{
  "n_layer": 11,
  "d_model": 512,
  "n_experts": 16,
  "experts_per_token": 2,
  "d_expert": 224,
  "d_shared_expert": 0,
  "activation": "gelu",
  "moe_layers": [0, 1, 2, 3, 4, 5, 6, 7, 8, 9, 10],
  "router_score": "softmax",
  "normalize_top_k": true,
  "routed_scale": 1.41,
  "balance_loss": 0.0155,
  "balance_bias": false,
  "n_groups": 4,
  "groups_per_token": 1,
  "init_std_router": 0.0247,
  "lr_router": 0.000959,
  "vocab_size": 16384,
  "norm": "layernorm",
  "norm_eps": 1e-05,
  "tie_embeddings": true,
  "optimizer": "muon_variant",
  "lr": 0.0121,
  "beta1": 0.9,
  "grad_clip": 2.0,
  "batch_tokens": 131072,
  "seq_len": 1024,
  "train_tokens": 515900000,
  "steps": 3937,
  "dataset": "wikipedia_en"
}
Below are experts of layer 7 (counted from 0) of a mixture-of-experts language model. Rows are named router (the router's row for the expert), up (a neuron's input weights, with its number) and show model dimensions 384-511. Each number is 128 + 24 x the weight over its row's rms, rounded and kept within 0 to 255.
Before each expert's rows: "gets" lists some tokens that make up at least twice as much of what it gets as of all text; "comes after" lists some tokens at least twice as common just before its tokens as in all text. This comes from a sample of Wikipedia text that the model never trained on. Tokens count by the router's weight.

# expert 2
gets: " ", " a", "0", "5", "3", "1"
comes after: " |", " ", ".", ":", "′", " $"
router [163 146 151 151 157 157 109 178 121 110 129 129 123 114  77  75 133 121  80  95 106 119 134 107 139 126 123  62  84  92 120 194 138 140 134 134 124 138 164 142 145 134 151 136 125 133 106 148 103 132 145 132 155 121 136  68 170 185 140  99 141 128  84 204 141 115 130 153 166 140 162 104 135 137 124 114 103 126 135 101 147 130 134  99 146 111 127 142  75 101 135 123 120 107 143 123 132 103 121  79 154 133 129 124 139 182 150 152 106 146 126 113 132 129 129 120 136 125  96 122 127 115 139 126 124 121 178  81]
up7 [114 119 103  62 127 113 166 132 142 129 112 112 107 120 107 113 168 101 111  77 131 186 109 126 133 144  96 117 145 113 115 131 127 122 204 155 141 133 133 155 122 152 139 153 151 106 110 130 147 129  92 127 131 139 114 132 127 155 124 140 149 160 125 143 117 128 129 117 162 111 144 139 120 158 133 156 151 157 166 145 139 119 168 151 116 123 117 104 108 134 116 141 142 118 152 116  70 103  82 132 172 119 128 130  96 118 139 131 116 156 131  61 146 111 161 184 115 152 155 107 133 129  99  88 113 148 101  91]
up8 [ 97 132 111 100 140 118 121 136 123 121 111 144 156 136 109 107 104 138  58 131 168 109 143  96 146 151 164 115 129 108 174 144 170 107 140 139 165 130 166 124 141 170 141 155 177 160 118 133 113 140 119 109 130 129  97 116 107  67 149 121 155 128 118 134 141 133  96 100 118 154 127 142 126  94 122 143 136 145 120  76 131 102 122 109 138 126 114  83  96 156 145 106 166 137 137 159 118 121 131  92 148 159  99 121 152 128 103 178 122 106 114 156 168 167 130  95 123 117  95 133 164  92 131 123  99 113  80 143]
up9 [110 118 136  89 150 117 127 170 116 137 162 153 111 119 122 149 117 150 124 101 111 106 129 128 116 123 155 120 153 124  80 137 131 110  92 184 139 128 165 138 110 129 122 132 110 135 141 166 112 122 109 125 118 134 132 128 111 146 121  88 147 124 126 109 106 109 108 138 165 110 148 106  93 103 118 120 142 129 136 144 172 159 142  99 144 130 132 127 113 103 127 130 154 143 136 102 140 153 132 111 137 138 152 104 165  82 113 115 103 162 119 105 116 117 156 108 137 145 114 150 137  93 113 120 100 100 137 162]
up10 [118 104 145 142 120 128 123 148 147 111 147 112 110 125 109 108 170 136  88 135 157 112 151 111  86 103 120 105 149 112 132 100 146 157 133 134 163 148 147  99 128 142  73  93 129 109 140 172 146 104 122 111 128 180 128  83 142 172 107 132 149 104 124 173 150 117 150 148 159 180 167 123 106 105  87 114  72 158 145 135 141 140 160 161 136 117 120 114 113 124 115 129 145 118 116 131 157  88 151 104 152 156 141 157 106 151 123  83 129 127 101  94 140 128 104 157 116 133 113 137 119 150 176 154 137 109 116 104]
up11 [129 112  98 115 174 119 149 144 163  94 114 109 153 109 131 156 131 131 102 151 119 137  99 114 159  87  88 113 150 119 128 127 138  49 103 131 158 144 148 135 139 136 155 128  92 145 131 165 113 135 173 121 171 104  89  81 137  86 140  98 176  89 146  79 118 172 146  91 122 116 136 145 117 143 125 125 125 126 132 103 102 136 132 117 110 110 150 108 156 110 131  62 152 118 186 141 120 118 115  86 118 121  84 108 134 130 115 131  87 113 125  89 145 135 153 135 140 136  91 124 107 139 135  95 106 148 116 150]
up12 [148 105 163 130 158 137 185  73 134 150 130 190 188 198 113 140 134 153 157 134 182 133 130 125  89 126 140 163 142 180  97  89 132 116 148 135 121 117 148 165 158 162 161 166 124 128 111 157 118 114 142 152 106 139  91 107 136 143 124  83 147 148  76 134 134 112 136 119 134  67 137 113  99 116 117 101 134 116 100 108 125  82 171 130 195 162 116  94 125 104  86 127 131 154 120 105  69 159 106 138 121 134 123  97 121 136 131 125 102 200 129 120 163 150 124  90 153 120 143 137 118 165 122 170 137 110 125 118]
up13 [130 119 109 177 130 134 121 122 111 136 105 115  89 114 144 122 183 130 131  95 153  93 159 102 150 156 141 107 125 130 135 151 142 121 111 169  99 147 145 135 170 125 121 141 188 147 137 121 102 135 135 121 159 151  91  91 121 144 110 123 128  69 109 141 159 152 101 104 115 143 158 131 106 116  90 126 113 115 123 101 161 110 158 118 107 162 104 146 165  62 139 125 150 110 100 147 127 113 136 124 146 133 132 101 114  81 132 137 133 103  88  82 124 139 121 126 155 140 122  70 164 133 170 144 140 102 171 112]
up14 [172 122 149 151 117 148 122 169 116 159 108 156  99 163 131 144 116 146 127 115 143 139  83 133 190  59 118  92 154 146 183 126 138  81 188 130 120 124 118 159 149 157 135 139 154 144  82 178 134  96 123  76 131  87 116 102 107 160 128 126 148 131 146  95 122 109 111  83 120 140 127 119 118 128  88 130 118  64 115 126 146 119 136 140 118  99 108 162 113 110 128 108 118 126 115 136 112 113 104 142 154 133 118 105 175  95 133 158  96 106 181  92 123 120  98 125 109 167 117  93 128 134 114  98 149 106 120 122]
up15 [122 147 116  77  99 148 137 124 156 150 110 125 137 110 135 101 142 113 131 151 142 131 123 136 126 153 110 117 122 152 146 114  91 146 106 161 133  91 164 126  89 155 125  99 122 121 103 109 113 132  96 120  88 153 118 120 106 149 141 127 102 119 103 103  93 146 183 161 123 196 141 133 113 128 118  91 102 138 105 136 131 185 123 180 126 118 112 132 170 112 118 122 161 114 139 109 157 152 122 139  84 128 139 165 100 108 183 109 115 119 131  91 133 121  91 128 135 106 119 144 149 157 144 110 133  97 144 146]
up16 [ 85 119 115 104 158 124 148 113 150 134 128 116 176 132  98 129 131  93 106 150 136 125 111 117 145 121 141 161 115 122 124 114 136 113 131 131 127  94 146 112 102 112 157 104 107 136 162 135 140 149 133 144 174 122  92 118 113 148 115 123 129 107 145 118 144 152 121 140 110 130 136 150 131 163 127 112 133 128 181 180 151  95 167  95 113  91 170 133 139 159  85 115 101 120 140 130 141 197 133 130 140 169  82 119 145 144 133 109 108 120 130 112 126 113 113 144 107 154 120  99 125 127 159 179 120 101  97 145]
up17 [126 162 132 127 179 115 162 173 123 117 155 162 119 112 144 105 155 190 136 156  92 134 132 100 121 134 114 156 134 143 119  73 123 100 155 131 128 105 148 140 157 130 101 125  87 121 138 153 153 115 114  90 105 112 140 131 113  95 126  84 120 151 176 159 120 111 133  66 128 146 121 126 131 126 101 106 131 128 112 154 149 121 126  95 125 136 112  76 167 129 131 143 115 116  86 126 129 119 140 120 137 155 122 183  67 113 120 123 112 146 119 113 126 139 180 159 168  93 104 180 145 131 144 155 137 127 150  81]
up18 [139 109 132 110 113  85  94 174 126 123 166 118  90 184  95 129 135 160 119 107 129 120 134 133 140 122 135 120 135 101 143 153 127 131 150 204 144 138 135  90 121 114 124 103 137 100 117 125 134  96 118 138 111 103 106 132 122 139 150 113 150 101 133 137 144 136 137 101 101 125 153 170  78 124 129  96 141 146 143 111  77 150 135  91 128 156 139 104 142 153 142 142 102 156 103 120 126 141 120 162 114 142 123 144 215 153 164 119 149 140 139  95 118 167 132  90 119 128 117 122 128 140 104 142  98 135 137 133]
up19 [128 113 104 116 153 106 150 171 150 147 141 142 154 109 162  72  85 102 102 116 118 151 167  86 146 107 165 109 126  91 122 148 121 125 119 132 101 132 141 143 148 149 146 128 159 113 130 129 122 131 122 151 193  94 144 193 136  98 128 101  89 151  97 103 150 114 152 132 125 104 141 126 154 115 156 147 166 131 125 102 172 172 139 147 150 163 123 143 130 138 140 110 136 106 131  94 136 130 114  75 140 136 129 122 102 129 122 148 154 141 134 132 166 127 151 113 130 160  98 137 141 128 117 163 139 129 150  70]
up20 [129 120 121 113 139 106  96 109  95 126 105 126 129 140 143 114 137 128 137 131 135  93 138 164  70 134  90  78 109 106 118 150 135 128 149 153 115 150 144 130 145  95 124 145 161 124  92 137 116 138 130 161 171  92  92 115 142  87 132 150 132 121 145 140 176 131 151 117 171 116 102 127 104 110 131 121 174 152 125  46 149 123 148  97 117 156 161 174  88 111 132 131 110 139 117  95 142 154 115 124 119 141 108 122 129 101 190 181 128 111  99 122 138 153  95 124 109 107 157  83  99 135 109 162  95 152 135 109]
up21 [100 108 139 124  84  86 121 119 150 123 110 151 126 106 113 113 152 167 126 113 195 134 151  91 196 105 155 129 134 122 173 139 132  86 127 172 120 105 150 103 178  71 136  99 152  72 135 169 120 145 137 156 114 108  67  83 120 129 141 150 140 146  93  96 104 136 158 146 155 109 127 163 118 124 110 107 136 132 134 137 152 117 133 142 101 143 140 111  99 105 129 109 116  89  78 116 105 131 146 120 126 101 167 126 167 126 190 148 127 157 101  83 113 160 140 164 145 157 114 130 129 124 167 168  79 106 122 106]
up22 [137 163 122 143 184 116 127  90 154  92 127 157 112 103 132 116  61 151  81 100 131 123 160 116 129  99 109 108 154 123 155  85 125 129 129 169 157 165 118 117 123 165 156 119 158  97 174 163 135 162 105 111  89 128 142 147 140 110 117 133 170 157 140 161 115 130 128 115 128 108 103 104 129 102 131 114 108 132 119  85 153 182 131 146 131 111 145 147 103  99 109 126 129 129 111 132  89  91 120 116 131 129  88 141 151 107 136 102  87 140  80  65 130 111 156 114 137 111 136 129 150 115 149 136  75 141 116  90]
up23 [142 152 153 157 171 140  75 117 143  72 135 133 134 124 141 119 137 151  92 128 101 116 120 159 143 131 144  93 147 102 115 128 141 142 169 172 141 146 122 137  95 146 113 132 149 153 124 166  83  76 152 110 108 103 138 115 116 141 132 149 117 156  95 172 105 166 126 128 134 115 128 142 144 165  84 171  73 111 163 110 156 128 151 124 130  97 101 121 133 137 138 117 107 146 157 120 134  84 126 122 121 147 149 109 144 135 121 124 112 170 141 108 142 113 137 113 148 177 106 106 104 107 145 132 115 132 131 178]
up24 [182  81 134 143 108 162 120 119 135 121 173 143 143 140 138 146 168 119 155 134  62 140 138 113 120 115 150 119 122  96 169 124 129 136 112 132 138 109 115 118 132 189 112 137 147 132 170 152 138 167 135 160 151 122 154 115 112 117  91 127 117 141 124 160  92  67 129 132 147  99 103 131 125 166  93 156 126 150 156 109 129 153 104  97 145 153 133 150 126 146 155 134 140 160 102 142  85 139 125 128 158 152 145 125 147 124 113 123 108 135 139 124 134 124 165 102 186 118  74 129  84 148  82 152 101 125 125 122]
up25 [173 107 129 144 167 155  82 168 185  74 156 143 132 136 133 148 148 125 127 116 158 142 140 108 120 139 137 131 140 126 104 105 116  74 136 164 112 161 170 157 140  90 164 146 137 136 163 164 110 116 145 190 112 124 102 125 122 154 143 107 147 144 126 146 136 135 145  88 124 108 106 130 136  80 180 102 121  97 162 144 145 120 118 123 175 120 128 118 119 159 139 140  86 152 124 139 122 124 139 113 101  87 130 163 134 115 163  97 152 115 134 106 107 175 122 167 108 111 121  94  96  97 129 138  98 126 147 113]
up26 [139 132 156 131 126 126 102 109 120 129 131 133 130 111 152 111 153 107 122  89 145  85 114 153 114 131 126 126 141  97 120 119 141 136 118 166 136  86 118 141 145  96 147 121 141 131 129 112 117 140 122 134 158 126 112 136 151  74 143 126  83 180 100 139  68 137 139  81 123  86  70 109  87  90 118 111 101 147 127 137 156 130 156 116 126 108 109 125 107 106 130  93 152  97  99 119 116 114 105 125 143 114 122 150 127 145 114 143  87 109 129 147  94 153 121 146 134 128 192 166 109  93  80 116 149 104 134  96]
up27 [159 119 168 106 163 144 131  87 120 134 162 108 137 137 118 149 122 123 107 123 104 131 117  82 107 133 127 135 120 124 112 116 137 134 171 145 178  99 160 146 106 155 134 157 115 161 129 140 147 133 127 112 140 144 100  50 114 112 181  55 102  78 144 115 125 127 119 119 106 125 128 143 129 127 165 100 110 126 135 129 172  98 117 166 135 134 117 160 126  94 115 130 150  79 121 126  95  96 111 124 166 131 125 106 164 104 127 200 144 157 123 122 136 145  92 151  90 136 114 119 115 105 112 161 120 143  92  98]
up28 [155 123 145  75 153 112 117 144 110 126  88 151 116 130 157 135 128 114 176 132 104 131 134 163  95 147 139  92 154 141 134 142 116 136 136 145 145  89 119  98 145 160 120 131 133 104 102 124 135 116 120 127 114 129 127 146 106 135 107 112 134 146 101  96 125 172 123 146 148 120  62 128 120 104 131 128 134  87 131 141 142 116 136 114 125 160  92 131  95 118 108  47 130 136  99 133 106 124 164 139 169 126  95 167 127 135 160 101  99 121 138 142 109 126 142  90  86 118 140 154 130 150 130  83 150 155 134 131]
up29 [140 142 148 104 147 169 137  90 108 115 123 126  88 152 116 153 132 165 119 138 119 127 122 117 109 166 120 103 139 110 111 130 157 115 116 143 140 148 150 123 147 159 133 131 135 123 143 128  90 149 175  92 121 150 138 140 138 163 148 159 142 110 128 130 113 102 166 160 167 100 136 144 110 160 116 139  82 103 125 146 137 142 141 150 100 116 125 140 107 149 179 142 112 108 126 104  85 144  94 126 119 152 129 109  85 120 130 139  91 149 153 124 100 128 113 138 112 137 121 104 105 123 131 149 123 149 144 105]
up30 [137 134 149 133 143 154  98 141 153 103 125 152 111 112 119 163 113 146 145 131 145 103 145  79 111 133 151 121 142  99 152 126 131  90 153 171 161 149 141 154 173 132 126  85 128 147 138 130 111 122 105 116 110 127 163 132 162 127 115 120 117 120 101 133 162 136 125 166 149 128  80 170 120 151  98 130 133 124 133 106 141 147  98 117 114 152  84  94 111 112 106 125 126 146 143 106 121 126 127 104 154 132 140 149 135  95  90  91  87 128 118 107 156  72 160 129  81  92 106 106 130 181  91 144  92 121 118 146]
up31 [117 131  96 140 123 153 133 101 105 140 103 146 139 158 123 146 141 144 114 152 134  81  87 134 116 128 137 103 120  53 113 121 178 152 104 134 138 107 128 129 180 138 136 144 127 181 149 112 117  90 114 132 131 177 147 109  76 130 164 102 167 145  94 136 120 144  73 157 152 133 108 153 114 145 128  81 127 154 128 135 104 132 120 111 126 127 141 102 152 120 160 122 175 118 166 107 119 186 139 120 130 150 170 117 119 133 147 143 127 145 111 111 154 104  81 119 134 137 149  88 160 144 133 158 145 126 111 137]